Weights of a small mixture-of-experts language model, trained from scratch on English Wikipedia.
Training: a variant of SOAP for the experts, 492M tokens, 7512 steps.
Below are experts of layer 6 (counted from 0) of a mixture-of-experts language model. Rows are named router (the router's row for the expert) and show model dimensions 128-255. Each number is 128 + 24 x the weight over its row's rms, rounded and kept within 0 to 255.
After each expert's rows: a language model's description of what the expert responds to. This comes from a sample of Wikipedia text that the model never trained on.

# expert 35
router [161 101 118 148 150 109 106 120 130  61  88 158  82 189 150 109 158 157 133 114 152  97 117 154  85 140 115 166 160 141 132 168  92 103 133 160 164 150 148 132 140 102 149  96 133  80  95 147 122  94 169 148 109 119 137 106 151 128 150 140 178 120  97 180 108 141 104 152 135 115 105 147 138 145 171 106  93 135 142 138  90  98  97 124 107 148  90 104 131 163 140 159  88 156 170 165 137 145 144 123 123 102 105 170 153 125 130 119 153 140 115 166 130 130 163 132 112 141 140 148  97 121 109 141 136 126 160 127]
Description: The word the and other determiners or possessives (The, his, their, this, its) starting a noun phrase after a preposition or comma.

# expert 44
router [130 122 132 159 134 157  95 125  94 121 141 109 115 137 129 155 151 128 159 128 136 148 134 163  98 160  89 158  87 103 123 143 109 136 110 118 149 123 139 157 149  98 113 107 134  56 195 159  76 155 106 120 150 130 153 133 155 101  89 150 137 102 148  91 119 100 139 132 100 147 119 140 146 105 164 122 168 138 122 184 126 131 119 136 103 146 150 189  96 111 127  73 134 124 118 146 140  94 130 155  79 134 141 136 128  98 162 101 125 162 120 111  89 129 158 150 107 128 127  94 150 122 159 153 139  88  98 123]
Description: Single letters or short consonant pieces inside names and words, such as Viet-n-am, Sarat-og-a, pet-rol-eum, D-ann-y.

# expert 34
router [108 134 137 122 155 137 138 142 158 162  78 131 110 177 100 154 147 127 130 159 129 127  84 164 134 140 149 142 128 141 147 155 135 122 101 113 160 104 119 135 132  92 183 132 147 124 135 143 161 114  97 140 100 121 126 147 173 129 149 111 153 105 124 106  88  93 100 102  99 153  98 150 127 121 121 110 150 115 120  95 118 144  65 162  84 115 130 133 118 104 103 159  89 137 154 141 114 127 115 114 178 128 127 145 158 113 124 142 136 133  96 158 149 132 129 115 141  98  63 111 116 132  95 122 143 148 151 118]
Description: Sentence-subject pronouns such as He, she, they, plus capital-letter endings of country or event codes in sports tables, like TUR, NOR, TKO.

# expert 12
router [141 146 143 160 110 113 125 123 134 117 115 158 106 155 137  82 121 150 137 120 164  93 136 188 118 134 148 139 105 123 150 115 141  91 132 174 139 136 113 125  99 123 173 137 135 121 148 110 179 119 130 150 105 108 114 128 146 147 144 117 134 100 112 140 117  94 106 132  91 155 112 137 142 121 143 113 115 114  95 100 111 124 121 123 118 161 110  99 141 179 108 176 115 136 160 155  99 134 115 130 168 130 123 150 116 104 133 147 160 126  97 127 173 133 100  60  92  63 147 134 101 160 119 149 102 142 189 157]
Description: Numbers followed by a space inside sports and results tables, such as 1, 24, 0, plus subject pronouns he, she, they.

# expert 29
router [103 138 115 130 127 107 138 145 142 115 109 139 139 116  81 123 143 153 100  73 138 119 146 101 148 141 119 157 130 114 151 112 118  96  82 146 129 111 132 140 105  96 153 139 118 129 135 135 128 128 112 142  93 101 108 140 132 150 129 171 128 107 120  87 140 128 181 125 135 116 143 105 175 141 183 110 125 125 135 135 140 103 135 126  65  98 116 113  94  97  94 138 158 141 125 152 134 137  96 141  82 169 120 126 109 115 136  94 113 126 165 104 147 122 119  91  96 117 161  90 138 109 134 133 174 156  88  54]
Description: Inner syllables of longer words and foreign surnames after a prefix or stem, such as symphony, cosmopolitan, Gutiérrez, describes.

# expert 58
router [131  95 155 121 144 128 130 148 136 110 105 150 125 132 116 147 129 158 142 107 132 135 178 180 113 129 157 131  86 118 169 122 129  40 114 165 171 114 134 115 130  97 129 104 164  89 167 163 157 137 116 100 108 133 115 122 169 188 118 113 166 105  96 128 135 135 145 133  74 120 132  99 135 162 110 103 115 125 112 159 107 124 122 114 114 126 145 139  92 154 133 130 114 127 161 144 112 143 136 136 140 174 167 136  98  79 136 115 173 139 126 171 163  84 151 143 120 125 134 154  67 110 149 119 122 112 166 105]
Description: Single digits and periods inside numbers, dates, model codes and table figures, such as SCN277-2-A and 200-2, plus common first names like Robert.

# expert 17
router [ 85  75 150 108 134 133 167 165 105 128 126 183 148 120 131 138 138 131 162  99 152 102 137 144 109 153 104  65 160  97 146 103 156 104 111 130 112 108 160 122 140 165  78 151 137 147 113 121 132 163  94 106 127  98  74 158 110 125 155 124 108 118 146  96 150 131 159 155 186 156 143 107 129 136 150 178 118 105 116 151 179 102 110 147 138 166 139 109  99 112  99 135 122 150 155 148 127 156 137 128 160 156 159 107 127 121  85 110 151 144 136  82 121 128 108 123  93 165 158 182 130 100 133 164 130 128 106 123]
Description: Word-internal pieces such as en, i, b, am within names and words, like Sacramento, millenarians, neighbor; common in taxonomy and sports lists.

# expert 38
router [ 89 155 131 135 141  94 196 152 123 145  74 122 106  91 141 108 154 155  97  95 145 112 135 102 110 102 115 126 134 129 137 129 131 115 128 121 114  94 121 129 150 173 148 123 157 144 116 174 153 135 117 157 124 142 124 127 133 123 150 133 138  94 110 131 113 102 160  86 123  97 116 123 122 135 157 160 188 111 108 114  98  99 124 152 125  74 123 140 107 127 117 135 166 158 156 121 105 159 175 126 112 111 149 155 142 134 126 109 149 117  77 140 132 116  90 167 112 107  84 120 148 123  79 118 121 106 145 154]
Description: Closing pieces of names and words, notably -ic, -is, -ement, such as Ton-ic, Top-ic, Wimb-led-on, lex-ic-ographer.

# expert 4
router [123 121 127 108 140 148  90 157 129 116 155 184 106  96 111 173 158 149 154 138 142 163 167 156 110 120 134  89 118  86 115  97  97 107 102 117  70 137 122 134 164 133 144 103 142 110 138 129 196 182 152 133 106 160 114 153 101 122 140 111 122 125 105 125  95 114 141 106 143 114  79 142 137 109 103 106 154  98 130 165 203 143 132 148  88  87 135 165  84 150  91 130 125 170  75 134 127 105 117 151 146 129 148 121 107  94 112  98 156 167 133 101 177 151 122 125  85 140 105 113 125 116 109 119 112 117 149 158]
Description: Word-internal pieces inside longer words after i-ending syllables, such as di-min-ish, requi-rem-ents, Austri-an, cooperati-vely, Memori-am.

# expert 59
router [104 128 117 120 136 114  67 151 128 164 168 127 142 160  95 166 156 133 115 131 131  80 121 102 139 160  91 166 125 115 146  96 118 131 153 121 151  80 153 155 135  98  99 115 137 120 142 170 156  99 127 124 136 109 123 151 152 161  74 143 135 137 113  82 127 109 136 136 150 145 169 148 122 139  99 137 131 123 118 161 116 100  97 117  77 124 101 127  86 104 113 142  55 119 138  96 147 112  99 104  72 101 108 138 172 104 130  97 120 166 144 124  92 120 101  84 162  86 147 107 144 148 116 170 139 144 118  97]
Description: Word stems right after prefixes like sub-, con-, as in substance, constant, subjects; also inner pieces of place names.

# expert 30
router [156 149 150 123 105 135 132 167 131 136 126 165 102 163 163 146 123  74 116 128 142 134 161 131 101 170 118 157 100  67 129 105 140 106 137  98 116  78 124 122 121 165 148 105 148  73 125 141 122 216 119 156 144 135 111 149 115 132  97 126 117 112 134 110 144 113 134 111 112 104 143 139 144  95 150 125 164 121 132 143 130  99 128  86 146 100 104 134 101 121 108 126  70 125 106 138 123 127 137 151 129 147 137 143 125 118 119 109 121 130 124  92  66 159 128 137 146 149 152 143 136 148 143 106 124 118 100  90]
Description: Word pieces in the middle of compound or long words, such as keyboard, storybooks, Cameroon, photographer, peninsula, headquartered.

# expert 53
router [144 116 137 103 105 161 114 108 113 137 121 148 109  87  94 151 125 137 130 102 108 123 152 122 135 112 150 172 100  93 149 128 130 141 156  89 110 164 125 149 134 172 132 146  99 100  96 124 105 119 147 132 137 148 108 115 114 154 156 126 105 144 110 106 107 128 119 104 144 155 126 165 139  93 140 135 171 112 142 115  96 131 120 104 152 110 127 111 114 119  96 154 121 125 140 123 152 145 132 165 177 168 118 124 116 109 116 105 113 149 124 123 154 100 140 139 150 148 149 134 129 183 173 107 113 144 135 157]
Description: Prepositions and auxiliaries after a verb or participle: result in, thought to have, had lodged, with, by, being, using.

# expert 20
router [106 116 100 103 114 121 133  88 107 131 178 121  93 144 123 115 130 161 141 145 170 129 180 114 162  90 140 143 108 127 139 127 112 147 117 101 134 105 170 137 135 163 122 180 134 164 118 139 147 126 133 120 121 114 119 149 108 161 141 144 144 137 121  99 108 187 103 117 134 164 141 128 146  86 122 132 144 119 168 131 102 128 148 103 149 120 151 104 149 133  98 152 128 141 160 142 161 106 128 158  95 130  87 146 129 118 148 131 139 127 104 138 147 151  99 116 102 102 142 128 123 134 149 177 183 155  93 106]
Description: Mostly "of", also from/at/by, linking a name or title to an organization, such as Cross of Order, Department of Transportation.

# expert 25
router [150 106 162  83 101 157 201 174 133 119  86 120 109 103 122 137 143  95 150 105 117 112 108 143 158 152 154 111 110 105 119 146 125 178 133 107 105 134 148 122 142 150 139  80 129 132 130  69 147 138 127 148  75 132 122 131 116 125 136 163 127  88  93 120 118  75 111 143 127 133 126 108 161 133 141 116  93  89 132 142 169 137 132 116  96 106 139 129 132 130 134 128 137 177  88 135 148 143 118 117 101 129 169 131  98 125 123 108 133 144 116 113 125 110 138 133 139 130 167 112  69 117 141 131 142 168 113 146]
Description: Lowercase or capital h pieces inside words and names, such as Bethle-h-em, Susque-h-anna, Ye-h-uda, plus es-pec-ially and Oh.

# expert 55
router [141 137 104 137 139 130 128 125 120 137 105 167 125 109 117 154 143 104 109  83 148 117 109 125 119 168 142 122 108  89 108 110 139 108 151 117 149 123 153 130 136 164 130 119 125  81 151 144 122 102 114 147 160 129 155 129 169 122 101 139 131  99 127 112 108 120 168 133 116 125 178 111 106 138 154 133  96  97 158 106  94 103 107 128  97 110 138  96  91  86  98 102 123 108  99 131 188 153 120 143 117 130 165 138 150 136 104 137 130 105 123 126 117 117 176 145 107  99 178 114  91 112 123 136 147 139  83 102]
Description: Word pieces following a capital or lowercase g or s in names and words, such as g-eld-ings, G-em-ini, G-ush-ue, S-ig-rist.

# expert 14
router [181 135 162 143 166  83 109 129 134  98 164 146 128 129 138 124 148 134 141 112 150 116 126 179 154  98 149 117 126 143  81 125 130 110 101 154 177  91 105 134 173 112 130  97 137 100 137  72 105 109 143 173 117 165 123 153 153 128 106 108 161 146 113 162 150 163 117 107  80 150 128 121 155 126 140 108 115  92  88 171 107 106 148 108 131 169 104 143 123 159 119 138 126 149 119 100 107  85  87 124 131  96 165 131 166  98 146 151 125 148 155 114 112  95 138 122  96 162 161 176 136 124 142 158 121 110 205 124]
Description: First token of a noun or number right after the, a pipe or year digits, such as age, February, 196(0s), United.

# expert 26
router [128 121 118 121 102 140 106 112 121  67 117 139  93 113 118 105 151 139 123 141 142 121 159 143 107 105 131 217  98  89 127 136  99 123 135 110 113 144 170 132 107 158 105 169 127 113 124 154 104 158 154 124 131 139 170 125 133 156 128 132 143 126 109 143 102 136 149 119 117 121 125 115 149 116 141 121 164 129 137 147 109 129 178 134 157 133 135  98 141 119 135 137  99 146 154 102 140 155 115 151 125 168 100 147  70 142 169 135 160 143  82 140 162 140 154 144 112 128 148 160 156 136 152 137 153 102 121 144]
Description: Prepositions like for, of, in, including, such after a noun or verb, such as music video for, basis for, noted for.

# expert 10
router [ 95 110 105 123 140 158 148 161 150 136 184 140 100 137 142 154 116 122 118  79 139 125 128  86 103 112  93 142  78  96 146 160  83 135  87 124 142 115 120 132  93 159 142 107 118  71 164 117 139 128 143 100  93 114  97 184 132 122 114 137 133 123 158  90 151 145 108 127 110 137 117 125 123 113 174 138 147  89 143 180 143 102 179 132 103  97 127 117 112 109 119 125 124 113 125 143 143 127 134 152  73 178 113 152 141 114  92 123 152 134 132  96  87 120 107 128 140 177 144 114 171 129 140 150 159 125 126  53]
Description: Single letters or short endings inside proper names and compounds, especially place names, such as Farring-d-on, Nint-end-o, Manch-ester, Kick-st-art.

# expert 24
router [ 97 131  93 109 139  89  88 106 152 125 136 114 109 121  66 160 159 141 118 122 135  94 144 112  92 111 129 147 173 116 119 165 120 161 116 101 171 122 139 148 150 107 154 110 132 130 160 138 115 137 160 107 149 114 125  87 143 109 133 156 122 125 114 113 170 136 150 156 105  97 125 102 154 113 146  98 183  99 172 172 100 137 148 144  98 107 131 132 115 134 135 179 115 145 118 136 151 102  93 131  78 151  91 139 170 128 133 129 120 124 131 136 106  97 137 136 114 139  86 113 104 170 126 142 122 164 123 119]
Description: Mostly the article "the" and the letters th within words like Ichthyosis, Isthmian, Noth, plus colons in titles.

# expert 49
router [162 155 125 109 168 136  73 123 143 135 109 114 129  97 129 184 129 146 156 127 141 144 154 115 133 117 112 120 105 128  98 178  96 143 116 115 116 155 145 145 128 177 147  93 123  92 102  80 181 111 136 127 135 118  98 151 131  75 129 138 146 123 158 125 106 127 112 104 100 124  82 111 106 132 114  77 135  88 154 145 114  96 202 168 159 131 137 124  97 164 118 177  85 130 108 140 112 133  78  92 125 117 147 140  88 111 150 183 133 131 129  97 131  98 122 156 114 130 132 115 156 102 106 109 104 152 134 162]
Description: Inner pieces such as el in hom-el-and, plat-el-ets, bach-el-or, and char-act-ers, plus word starts like Represent, Occup, Jos.

# expert 32
router [174 103 143 127 102 157 135 117 155 133 174 165 124 166 118 145 127 132 148 139 131 144 155 153 159  98 105 139 165  97 153 123 145  72 134 162 125 144 124 103 119 138 138  93 152 154 179 130 153 111 168 137  92 130 166 131 178 184 134 102 126 130 112 116 116 127  99 120  77 142 152  78 136  96 121 100 112 195 122 140 146 138  84  92 163 129 132 152 143 146 144 144  97 118 127 143 161 154 100 117 152 101 119 143 141 110 130 116 118 109 124 132 131 136 113 117 125 121 170 110 103  82 139 141  76 135 158 119]
Description: Single digits, year pieces, en dashes and Cyrillic or Arabic characters inside dates and tables, such as (1857–1895), 17(74).

# expert 56
router [122 100 158 149 155 185 127 135  90 114 129 172 159 157  98 151 101 125 171  87 173 110 114 135 134 108 156 116 125 114 126 112 129 108  96 113 163 104 113 133 129 113 134  95 149 120 114 118 151 131 116 159 106 134 122 151 135 164 127 162 162 164  97 119 101 130 122 106  99 139 134 112 177 130 118 120 107 136 145 109 131 111 148 148 144 133 103 122 159 113 144 143  70 135 114 161 114 162 105 151 162 158 163 151 110 117 116 115 165 141 157 156 114 136 141 164 142 146 152 168 162 181 166 133 152 127 116 159]
Description: Forms of be and have after a subject like It, which or he, such as is, was, were, has, been.

# expert 51
router [141 111 161 142 150 150 123 158 133 149 110 177 127 141 133 145 141 155 167 116 141 146 148 180 114 144 182 124 124 122 172 118 130  42 109 149 154 108 167 112 129 101 125 102 148 114 174 152 164 131 107 101 125 101  99 130 180 193 119 117 161 100 100 138 140 123 123 157  64 126 114 101 148 131 145 117 117 146 116 142 101 118 124 132 142 133 140 138 100 125 136 152  94 126 174 119 119 138 133 127 157 166 159 150 109  85 121 105 151 141 148 186 137  96 142 164 135 120 130 138 111 110 165 130 106 130 174 129]
Description: Last digits of years and other numbers in tables and lists, after pieces like 199 or 201, such as 1943, 1965, 1999.